{"n_layer": 13, "d_model": 192, "n_experts": 64, "experts_per_token": 2, "d_expert": 192, "d_shared_expert": 0, "activation": "tanh_gelu", "moe_layers": [0, 1, 2, 3, 4, 5, 6, 7, 8, 9, 10, 11, 12], "router_score": "sigmoid", "normalize_top_k": false, "routed_scale": 1.0, "balance_loss": 0.000477, "balance_bias": true, "router_noise": 0.1, "router_cosine_scale": 14.0, "init_std_router": 0.0152, "lr_router": 0.000862, "n_head": 2, "n_kv_head": 2, "head_dim": 96, "vocab_size": 2048, "norm": "layernorm", "norm_place": "pre", "norm_eps": 1e-05, "positions": "rope", "rope_base": 10000.0, "rope_fraction": 0.5, "qk_norm": false, "attn_scale": 0.102, "tie_embeddings": false, "parallel_block": true, "init": "normal", "init_std_qkv": 0.0361, "init_std_o": 0.0, "init_std_up": 0.0361, "init_std_down": 0.0, "optimizer": "muon", "lr": 0.00644, "beta1": 0.93, "weight_decay": 0.045, "lr_head": 0.00943, "grad_clip": 1.0, "warmup_steps": 200, "schedule": "cos", "final_lr_fraction": 0.03, "batch_tokens": [65536, 131072, 262144], "seq_len": 256, "doc_mask": false, "train_tokens": 746900000, "steps": 5585, "dataset": "wikipedia_en"}
Below are experts of layer 3 (counted from 0) of a mixture-of-experts language model. Rows are named router (the router's row for the expert) and show model dimensions 0-191. Each number is 200 + 30 x the weight over its row's rms, rounded and kept within 0 to 999.
After each expert's rows: a language model's description of what the expert responds to. This comes from a sample of Wikipedia text that the model never trained on.

# expert 37
router,155,190,179,218,212,184,204,197,247,257,163,167,164,227,174,200,272,234,208,194,186,159,242,168,196,225,196,182,198,200,207,200,184,224,175,129,181,249,185,233,276,189,212,168,186,229,236,193,258,213,150,173,226,232,180,193,205,164,243,211,158,196,231,238,210,209,208,219,209,179,201,200,192,129,120,191,179,212,217,227,225,208,220,162,149,210,225,199,205,203,193,239,220,200,140,201,227,213,249,196,189,209,195,214,177,207,210,152,194,209,193,194,196,204,146,186,225,222,212,222,213,169,198,135,207,182,190,189,197,172,202,167,196,191,176,216,195,248,239,195,271,181,151,226,164,189,143,190,222,214,226,203,211,180,207,213,224,223,240,256,168,217,238,213,220,203,216,166,235,200,193,225,242,217,261,172,223,191,116,180,145,217,138,200,193,192,189,186,215,228,109,175
Description: Punctuation and line breaks

# expert 49
router,211,167,169,169,188,208,162,146,197,237,219,151,169,215,226,164,173,185,171,155,204,175,189,268,213,175,263,199,206,196,104,218,221,173,215,217,222,203,229,219,207,183,218,174,200,213,242,199,239,220,159,195,219,172,199,181,211,260,245,156,165,173,212,210,161,206,172,168,193,197,164,153,252,224,177,244,236,174,126,239,201,172,208,195,171,201,223,225,201,177,194,274,206,179,185,189,244,148,186,183,276,240,187,166,165,200,222,181,283,146,211,255,139,204,180,188,256,227,183,237,210,228,197,175,232,203,217,222,189,180,195,214,187,193,158,202,192,216,232,214,188,202,220,197,176,216,116,220,224,215,201,222,193,140,212,207,191,191,232,205,197,220,223,250,209,238,163,219,207,224,213,209,214,231,208,211,220,197,203,209,172,197,196,248,199,175,183,262,177,187,157,187
Description: Second syllables after "co"

# expert 18
router,242,146,228,236,238,190,168,199,165,207,221,193,105,226,182,241,143,254,170,178,200,184,195,172,199,241,233,246,220,183,193,256,174,225,161,193,121,213,263,225,214,208,207,199,205,200,258,237,210,204,198,136,195,231,218,161,193,230,214,181,220,201,230,223,162,196,128,189,149,205,182,204,207,201,252,194,237,191,185,269,195,175,222,155,128,182,235,187,152,175,167,248,224,221,165,193,223,229,206,210,201,183,222,184,193,214,245,224,154,176,212,207,129,224,180,217,203,200,191,167,199,218,192,171,211,187,196,178,231,177,199,217,164,203,184,254,190,220,228,184,228,217,211,257,210,178,158,194,204,205,191,221,177,154,237,151,206,208,244,200,173,197,215,196,187,194,212,211,167,229,207,243,182,176,216,170,175,208,213,208,148,117,214,217,211,237,154,241,216,196,199,189
Description: Syllables Ma/ma and similar

# expert 3
router,209,196,194,177,173,179,183,174,217,162,159,204,225,228,238,168,246,166,226,223,196,187,166,226,223,225,197,202,223,231,138,241,221,167,163,147,223,232,194,251,177,211,198,174,224,197,222,174,253,238,201,163,189,145,178,208,185,270,195,194,168,201,201,214,201,225,138,208,179,200,246,200,233,205,193,211,185,200,184,239,188,190,221,192,199,201,192,228,205,211,203,262,213,237,189,157,195,231,224,203,206,272,177,135,140,209,264,174,210,200,200,236,210,175,183,193,185,193,221,201,169,213,202,143,189,190,215,177,198,172,225,228,190,220,126,209,159,213,217,222,242,167,208,212,154,186,192,208,273,212,198,254,170,201,198,145,241,188,217,191,224,192,228,238,171,223,212,217,99,206,166,240,229,217,232,211,254,206,200,168,178,178,202,158,210,185,230,194,174,276,140,151
Description: Coordinate compass letters

# expert 10
router,219,163,204,240,216,167,199,142,262,177,227,189,237,289,224,177,186,210,207,207,231,138,209,198,211,224,230,208,227,212,189,224,208,176,192,179,152,224,175,258,229,220,213,202,189,173,279,185,223,241,160,189,207,181,231,163,218,231,208,249,177,225,178,177,249,181,179,183,172,219,216,191,258,146,194,253,203,171,223,229,226,228,212,203,195,185,202,184,181,192,188,203,155,193,196,180,231,165,220,144,174,224,218,219,156,197,253,156,232,211,240,232,165,210,193,239,225,220,175,211,170,228,165,204,201,112,161,140,193,199,180,166,230,232,170,144,162,225,215,205,167,226,180,210,182,221,122,179,162,213,161,240,207,192,228,193,263,164,188,234,231,211,246,197,188,180,201,224,228,147,168,193,193,256,186,197,214,201,202,171,205,220,213,217,167,154,173,194,186,231,188,180
Description: Place-name components

# expert 28
router,248,185,165,212,251,234,212,206,195,226,217,191,201,182,196,198,225,236,177,243,166,222,197,233,164,207,206,210,204,211,181,206,154,225,189,167,195,216,200,213,219,238,211,206,160,210,235,192,206,207,209,144,295,152,221,137,216,232,203,167,182,164,208,167,207,244,180,183,233,191,182,213,251,156,172,235,227,196,149,206,126,220,247,210,230,188,182,224,207,208,175,224,200,184,190,230,242,170,173,204,218,257,186,207,186,221,270,157,242,181,198,187,200,174,176,244,252,203,224,162,141,242,165,132,204,200,169,234,160,160,239,183,191,221,168,208,212,173,284,223,170,215,158,208,192,185,224,189,231,175,163,219,160,191,235,223,206,199,221,216,190,165,177,186,148,221,244,275,178,183,207,208,205,214,200,159,238,211,166,222,148,178,169,163,195,162,192,247,180,217,180,181
Description: Plural and verb -es endings

# expert 9
router,239,166,186,184,220,238,189,205,220,236,179,197,170,282,173,212,174,226,176,248,178,169,163,216,219,226,208,185,171,203,190,219,219,197,222,210,267,210,248,264,234,197,255,197,197,206,186,160,238,234,192,115,171,187,201,211,212,226,203,157,163,231,216,228,168,167,148,220,227,153,234,203,227,162,248,194,230,199,187,235,225,250,204,209,149,188,205,198,187,184,169,205,230,249,184,208,222,185,176,203,197,203,178,220,160,237,196,225,180,253,215,221,205,213,151,182,228,207,235,221,173,197,203,207,161,183,174,183,214,184,167,201,179,152,153,216,163,295,187,183,167,226,168,167,200,234,185,185,209,233,207,224,195,188,184,208,192,215,210,195,214,170,259,183,188,205,160,275,166,179,186,229,262,212,248,154,173,195,147,185,173,166,173,228,152,186,204,222,168,166,200,270
Description: Subword "it" piece

# expert 14
router,219,168,236,197,213,220,207,170,227,219,178,197,180,240,232,185,230,219,177,273,201,204,145,206,183,215,150,249,231,231,155,236,216,199,203,141,203,198,149,219,196,166,204,169,161,190,210,180,270,209,206,160,185,185,194,191,182,210,221,182,139,208,220,203,216,242,226,163,257,173,227,225,211,172,219,186,203,221,204,193,202,152,265,234,159,211,184,193,207,177,255,231,211,201,204,177,256,207,191,192,189,237,159,147,83,231,203,225,235,233,224,251,196,189,177,189,204,264,218,171,176,170,230,129,190,190,212,180,166,186,142,249,200,203,184,187,170,199,213,186,262,155,196,215,213,193,155,173,207,202,192,224,197,204,243,154,185,182,186,217,161,190,230,250,149,185,221,227,171,201,177,236,212,221,272,217,213,209,187,219,169,155,230,201,224,177,201,190,191,210,165,197
Description: Coordinate digits, plural s

# expert 22
router,229,197,200,180,232,206,205,220,228,175,136,193,141,255,208,173,203,119,196,217,206,218,119,233,189,216,175,224,161,219,186,230,214,188,212,242,188,243,229,254,228,185,229,237,200,209,201,209,153,203,185,187,220,187,199,173,175,124,203,214,175,208,225,179,238,219,174,193,194,209,196,169,246,162,163,193,253,188,235,263,224,174,227,160,199,184,181,208,222,177,204,221,219,230,197,236,217,178,203,199,274,233,208,187,147,197,189,222,188,178,201,234,190,208,142,186,225,205,173,218,173,203,191,210,244,193,213,155,197,132,179,227,157,186,165,251,215,244,228,158,220,173,172,231,259,194,207,159,204,186,191,204,279,176,159,222,212,164,223,190,123,199,219,229,243,221,239,259,178,164,177,212,203,222,208,160,189,222,157,234,154,218,193,183,206,149,202,214,178,231,208,221
Description: Letter t pieces

# expert 7
router,211,181,183,148,213,204,165,145,194,222,218,196,180,183,153,257,218,156,171,203,198,160,139,252,200,213,180,233,197,258,219,217,238,253,159,225,160,200,221,202,206,213,242,210,205,235,238,203,217,207,164,160,224,241,194,187,200,182,209,186,192,211,203,217,207,174,122,204,216,205,248,173,193,191,200,189,264,189,178,290,253,224,254,194,197,200,159,208,185,193,215,249,182,215,194,164,177,193,197,203,224,207,177,208,201,272,190,177,175,200,206,239,196,197,145,195,266,227,252,219,175,181,158,164,288,204,217,199,208,193,141,208,224,206,149,171,185,151,239,186,183,149,216,185,173,211,200,165,242,175,167,236,195,191,228,195,228,245,152,203,174,234,217,201,197,210,239,188,177,198,218,184,207,256,181,194,202,222,160,214,148,221,180,243,145,196,181,207,208,172,145,185
Description: "act"/"ru" word pieces

# expert 48
router,237,185,211,161,203,191,214,190,213,190,184,208,179,280,173,161,145,164,207,191,235,195,183,190,184,221,218,277,173,225,209,225,188,189,184,156,179,202,215,236,204,206,197,271,197,217,228,176,193,227,181,190,172,197,191,193,237,228,249,208,184,184,233,179,213,227,176,181,230,175,159,225,190,232,228,231,193,253,185,201,154,211,236,126,187,238,197,221,242,226,169,230,201,141,202,167,221,215,157,184,213,184,271,214,185,234,237,131,159,160,221,189,157,200,198,172,295,199,180,180,189,208,212,166,229,163,151,186,214,188,209,216,203,212,207,207,157,171,238,173,190,193,229,209,190,195,214,227,184,220,209,191,230,182,144,164,253,226,193,210,140,218,275,224,208,184,190,216,189,179,179,225,203,258,268,166,233,203,190,191,182,185,179,227,216,151,205,189,188,215,107,193
Description: Mid-word syllables lo/ver/um

# expert 45
router,279,162,220,174,245,159,180,177,242,206,148,190,243,225,228,186,217,182,190,185,191,181,205,175,160,181,170,221,194,218,188,235,190,211,148,152,160,261,274,222,184,192,213,192,199,218,244,186,207,186,209,191,232,159,189,208,128,197,231,183,177,169,196,158,232,198,181,172,236,260,216,193,224,211,239,253,209,149,159,220,226,212,249,204,196,236,208,192,196,207,194,249,169,250,191,170,170,218,185,222,230,202,196,204,182,193,229,169,232,127,217,196,226,208,184,215,239,273,128,193,216,203,180,200,205,160,174,251,151,242,205,181,199,178,166,187,190,190,268,198,224,180,188,217,184,212,183,224,253,194,197,254,212,220,198,226,208,225,167,167,192,220,168,154,229,168,235,221,148,215,209,229,176,260,208,124,214,196,190,233,188,225,183,181,175,214,185,183,181,232,170,163
Description: Closing brackets, "such as"

# expert 27
router,243,144,240,152,246,224,214,190,217,194,199,236,229,198,175,198,201,197,173,209,232,219,232,224,190,244,208,290,211,168,270,253,224,251,220,157,199,199,212,283,225,185,202,175,220,226,235,180,206,187,177,137,204,236,224,157,192,219,189,198,222,194,202,184,147,193,210,171,162,185,227,230,198,195,236,218,180,232,195,243,178,166,250,171,162,197,182,191,226,202,176,226,229,196,183,208,259,115,167,151,203,263,198,185,181,229,179,188,170,190,188,207,170,224,203,168,236,225,237,191,160,196,187,175,161,203,174,173,173,200,172,157,204,155,172,190,158,232,217,208,252,220,211,209,190,235,149,275,195,156,167,200,218,176,223,183,229,210,196,250,191,207,231,261,190,166,199,165,158,216,223,191,221,230,219,165,225,216,170,217,174,177,173,166,183,145,217,193,187,236,197,190
Description: Slavic/Greek name endings

# expert 59
router,203,129,208,220,223,207,206,258,214,220,219,148,130,222,219,248,235,216,193,200,179,201,153,247,125,223,207,221,229,231,174,250,161,228,228,191,168,176,193,230,191,214,204,187,199,154,256,184,201,181,162,192,249,178,166,164,231,208,232,160,202,215,213,184,207,227,164,228,199,218,193,209,203,201,232,175,203,174,158,262,217,201,231,214,234,200,224,194,223,209,179,212,190,236,204,169,202,165,201,197,221,207,247,202,161,196,181,208,210,224,185,240,234,164,176,216,277,161,197,203,228,179,172,189,208,201,211,197,181,202,174,228,170,198,169,233,179,197,241,188,245,222,172,209,180,217,127,157,234,268,198,234,155,170,198,137,203,163,223,184,171,221,194,196,159,190,214,190,156,180,150,240,226,231,182,118,228,184,203,187,212,219,202,225,188,172,206,288,153,200,131,199
Description: ne and fe pieces

# expert 26
router,208,176,212,114,189,191,142,157,199,181,193,206,185,202,155,183,206,202,186,192,256,181,214,183,199,240,233,232,278,240,199,266,212,270,227,226,217,211,199,201,260,210,205,256,203,227,239,233,246,266,201,135,219,214,221,162,161,144,218,212,205,183,195,182,209,200,144,236,198,164,214,183,242,199,196,189,205,253,191,182,184,202,198,191,176,237,203,194,220,206,205,208,228,195,156,178,203,220,199,228,248,168,189,164,138,182,177,218,199,234,207,241,216,181,196,209,239,208,166,168,156,215,174,162,239,188,185,204,196,240,141,214,176,188,150,193,141,221,242,210,258,222,124,179,185,225,169,197,208,202,179,226,167,145,163,161,226,195,226,224,247,213,243,223,193,175,189,225,222,213,145,206,186,225,176,191,185,231,132,181,200,220,184,232,176,184,186,220,193,215,193,227
Description: Name-internal hi/ir pieces

# expert 57
router,203,222,231,201,183,208,173,222,228,212,148,182,167,251,137,209,197,228,209,233,202,183,182,201,210,212,191,178,193,185,219,205,217,194,192,185,160,192,240,239,171,220,276,227,211,226,257,283,208,189,184,154,215,171,175,210,257,221,193,159,220,157,185,172,186,199,163,200,217,148,182,181,249,211,243,224,223,183,178,207,131,168,183,189,191,238,189,185,163,220,237,242,175,172,189,265,185,174,217,193,230,244,180,183,163,245,173,205,177,199,241,256,212,221,185,201,202,234,192,207,220,185,155,200,227,207,229,151,202,182,196,219,204,284,181,219,182,273,267,220,208,198,175,172,207,188,211,161,182,206,205,189,186,210,219,165,238,220,158,202,140,209,221,207,197,182,223,240,176,212,235,213,205,233,207,110,189,213,166,227,153,212,156,193,169,121,177,253,188,201,186,206
Description: Opening parentheses

# expert 20
router,224,183,213,221,237,201,188,156,228,208,205,220,203,176,201,220,199,179,192,250,160,190,214,256,195,166,263,183,197,231,176,217,127,176,208,168,203,179,218,226,192,224,175,188,168,188,226,242,194,279,130,212,236,203,178,152,249,218,261,193,185,223,194,167,220,166,175,219,186,222,173,199,225,174,216,208,239,195,201,175,240,195,230,202,218,231,230,235,168,152,152,136,156,185,194,192,219,214,200,233,243,204,249,209,181,240,181,209,247,226,215,173,217,206,174,205,220,261,178,151,214,247,195,193,186,208,182,216,181,161,240,261,208,246,192,205,205,207,207,155,254,199,148,253,218,188,162,156,197,238,150,219,223,215,199,163,204,188,208,218,187,176,185,178,156,178,211,163,166,119,233,219,199,233,261,163,214,233,143,180,183,179,167,220,196,168,202,239,165,223,172,190
Description: Verb endings -ing/-ed

# expert 17
router,206,141,221,190,247,227,198,166,190,163,176,186,212,193,182,191,233,184,192,182,208,185,175,194,237,184,163,242,188,249,172,211,213,203,204,166,174,180,225,250,217,197,254,197,244,178,219,221,195,201,207,191,220,185,211,214,236,225,248,221,223,156,181,213,156,276,227,189,198,168,140,201,166,184,195,189,218,245,145,218,163,166,264,196,199,183,239,190,205,182,225,238,192,240,206,228,212,149,248,254,259,210,243,186,141,214,224,196,213,213,219,236,180,228,141,173,261,164,181,212,194,198,196,219,156,189,151,221,167,160,167,202,181,208,198,211,182,264,200,204,272,163,187,158,134,254,188,217,170,210,214,227,222,163,203,203,223,250,212,217,178,189,201,173,168,201,188,217,212,162,145,233,201,252,201,163,230,198,168,177,164,191,152,195,169,189,148,268,198,227,197,201
Description: Mid-word name syllables

# expert 42
router,282,195,185,204,228,156,228,174,254,179,203,168,219,208,212,199,183,216,164,212,198,190,198,213,179,203,245,218,174,277,149,233,207,212,205,169,211,219,185,240,245,212,210,239,135,224,189,218,227,208,148,191,235,232,258,181,232,186,228,178,177,218,229,218,190,199,204,189,186,190,149,242,233,190,225,222,202,214,121,187,186,229,205,149,235,199,182,167,216,201,263,211,138,170,167,190,208,211,212,222,183,198,169,149,215,276,205,168,210,172,217,231,153,172,168,194,211,238,215,223,172,182,194,218,202,224,205,199,189,189,197,186,191,193,153,262,171,257,246,147,177,228,201,203,173,244,168,198,175,203,170,223,133,160,186,225,182,181,197,166,193,210,199,151,259,174,242,213,218,182,165,273,171,192,224,214,213,229,184,184,207,208,214,179,144,216,175,202,152,256,164,204
Description: Digits after hyphens

# expert 39
router,230,231,235,160,209,209,199,171,208,185,140,123,211,236,158,196,200,227,203,176,236,200,197,196,183,231,171,221,260,204,202,194,205,262,200,206,143,254,201,235,218,182,230,189,137,226,241,205,226,232,223,238,195,174,266,205,180,188,214,234,179,170,225,192,181,186,147,183,141,168,193,204,223,201,208,263,194,200,134,188,244,227,215,149,170,205,202,225,213,147,220,241,201,210,205,236,235,181,187,179,196,231,162,227,191,210,155,172,165,145,236,211,186,198,179,196,212,248,218,220,164,176,149,198,239,225,206,208,142,227,240,217,195,270,179,200,160,211,266,178,198,176,149,179,172,209,176,178,233,196,182,214,201,177,251,191,244,177,256,190,202,235,222,166,183,134,163,186,195,192,248,239,205,179,205,191,203,228,152,225,197,212,205,208,149,183,156,192,207,238,195,186
Description: Foreign-script openings, slashes

# expert 24
router,184,170,152,160,212,209,182,177,251,207,243,189,215,244,151,186,198,159,207,215,236,196,164,204,139,229,178,231,243,237,144,269,158,247,218,204,168,208,193,224,202,241,170,162,219,183,258,195,256,229,222,120,209,190,230,165,211,202,211,201,192,209,228,178,221,182,163,192,181,143,197,268,233,171,229,207,222,224,207,197,234,191,193,206,210,185,154,187,162,190,188,234,135,203,183,249,226,195,163,226,238,217,205,205,168,175,208,122,215,201,229,239,171,210,166,131,210,200,208,184,225,214,182,195,248,172,171,229,192,224,222,205,203,217,226,221,164,247,251,178,221,188,172,218,228,198,208,190,242,172,210,203,210,179,209,174,244,181,214,195,169,222,204,199,189,206,203,187,191,246,224,206,244,182,221,185,219,187,206,169,191,182,189,229,118,165,192,217,171,259,108,220
Description: Letter w pieces

# expert 52
router,197,151,196,215,173,128,180,166,227,224,187,197,223,232,173,134,201,235,241,193,170,181,144,214,207,256,211,210,187,300,170,219,188,243,228,174,231,198,227,209,164,231,248,189,196,224,200,223,201,204,211,192,204,211,235,186,218,220,190,264,152,193,278,201,204,224,195,215,143,198,184,175,181,215,222,195,210,200,174,207,214,190,254,160,193,179,234,197,202,183,204,250,162,233,141,180,259,185,204,186,193,186,182,199,174,198,174,171,180,220,199,214,237,211,86,209,179,213,181,170,199,164,217,147,220,169,166,193,204,173,215,239,191,198,119,241,181,229,267,188,218,241,245,219,162,235,184,224,174,189,135,207,168,172,233,215,222,151,234,202,213,230,202,226,189,176,197,220,186,200,232,223,157,214,214,209,207,261,207,187,207,173,182,192,170,158,203,212,200,223,220,214
Description: List and infobox markers

# expert 38
router,200,192,201,218,222,202,243,197,219,242,230,191,225,260,166,190,183,176,177,209,167,197,186,202,178,220,233,218,237,191,203,269,200,177,210,186,189,170,179,248,183,233,181,201,205,177,235,211,195,226,182,161,203,151,197,210,162,214,231,205,143,212,225,139,176,193,164,134,202,216,191,222,214,127,179,165,192,144,211,194,177,188,170,191,190,236,198,159,169,211,214,232,233,191,196,206,237,142,228,235,256,276,157,186,160,217,182,173,207,178,196,242,152,143,175,207,190,188,257,191,199,190,214,181,280,137,213,233,200,223,180,228,224,235,182,236,126,244,244,199,185,207,206,238,178,232,210,221,214,241,174,229,211,180,215,198,240,205,214,254,190,195,229,208,219,190,220,195,168,171,192,226,203,237,183,191,202,211,138,183,159,220,221,139,215,231,167,218,113,236,195,212
Description: Name fragments after capitals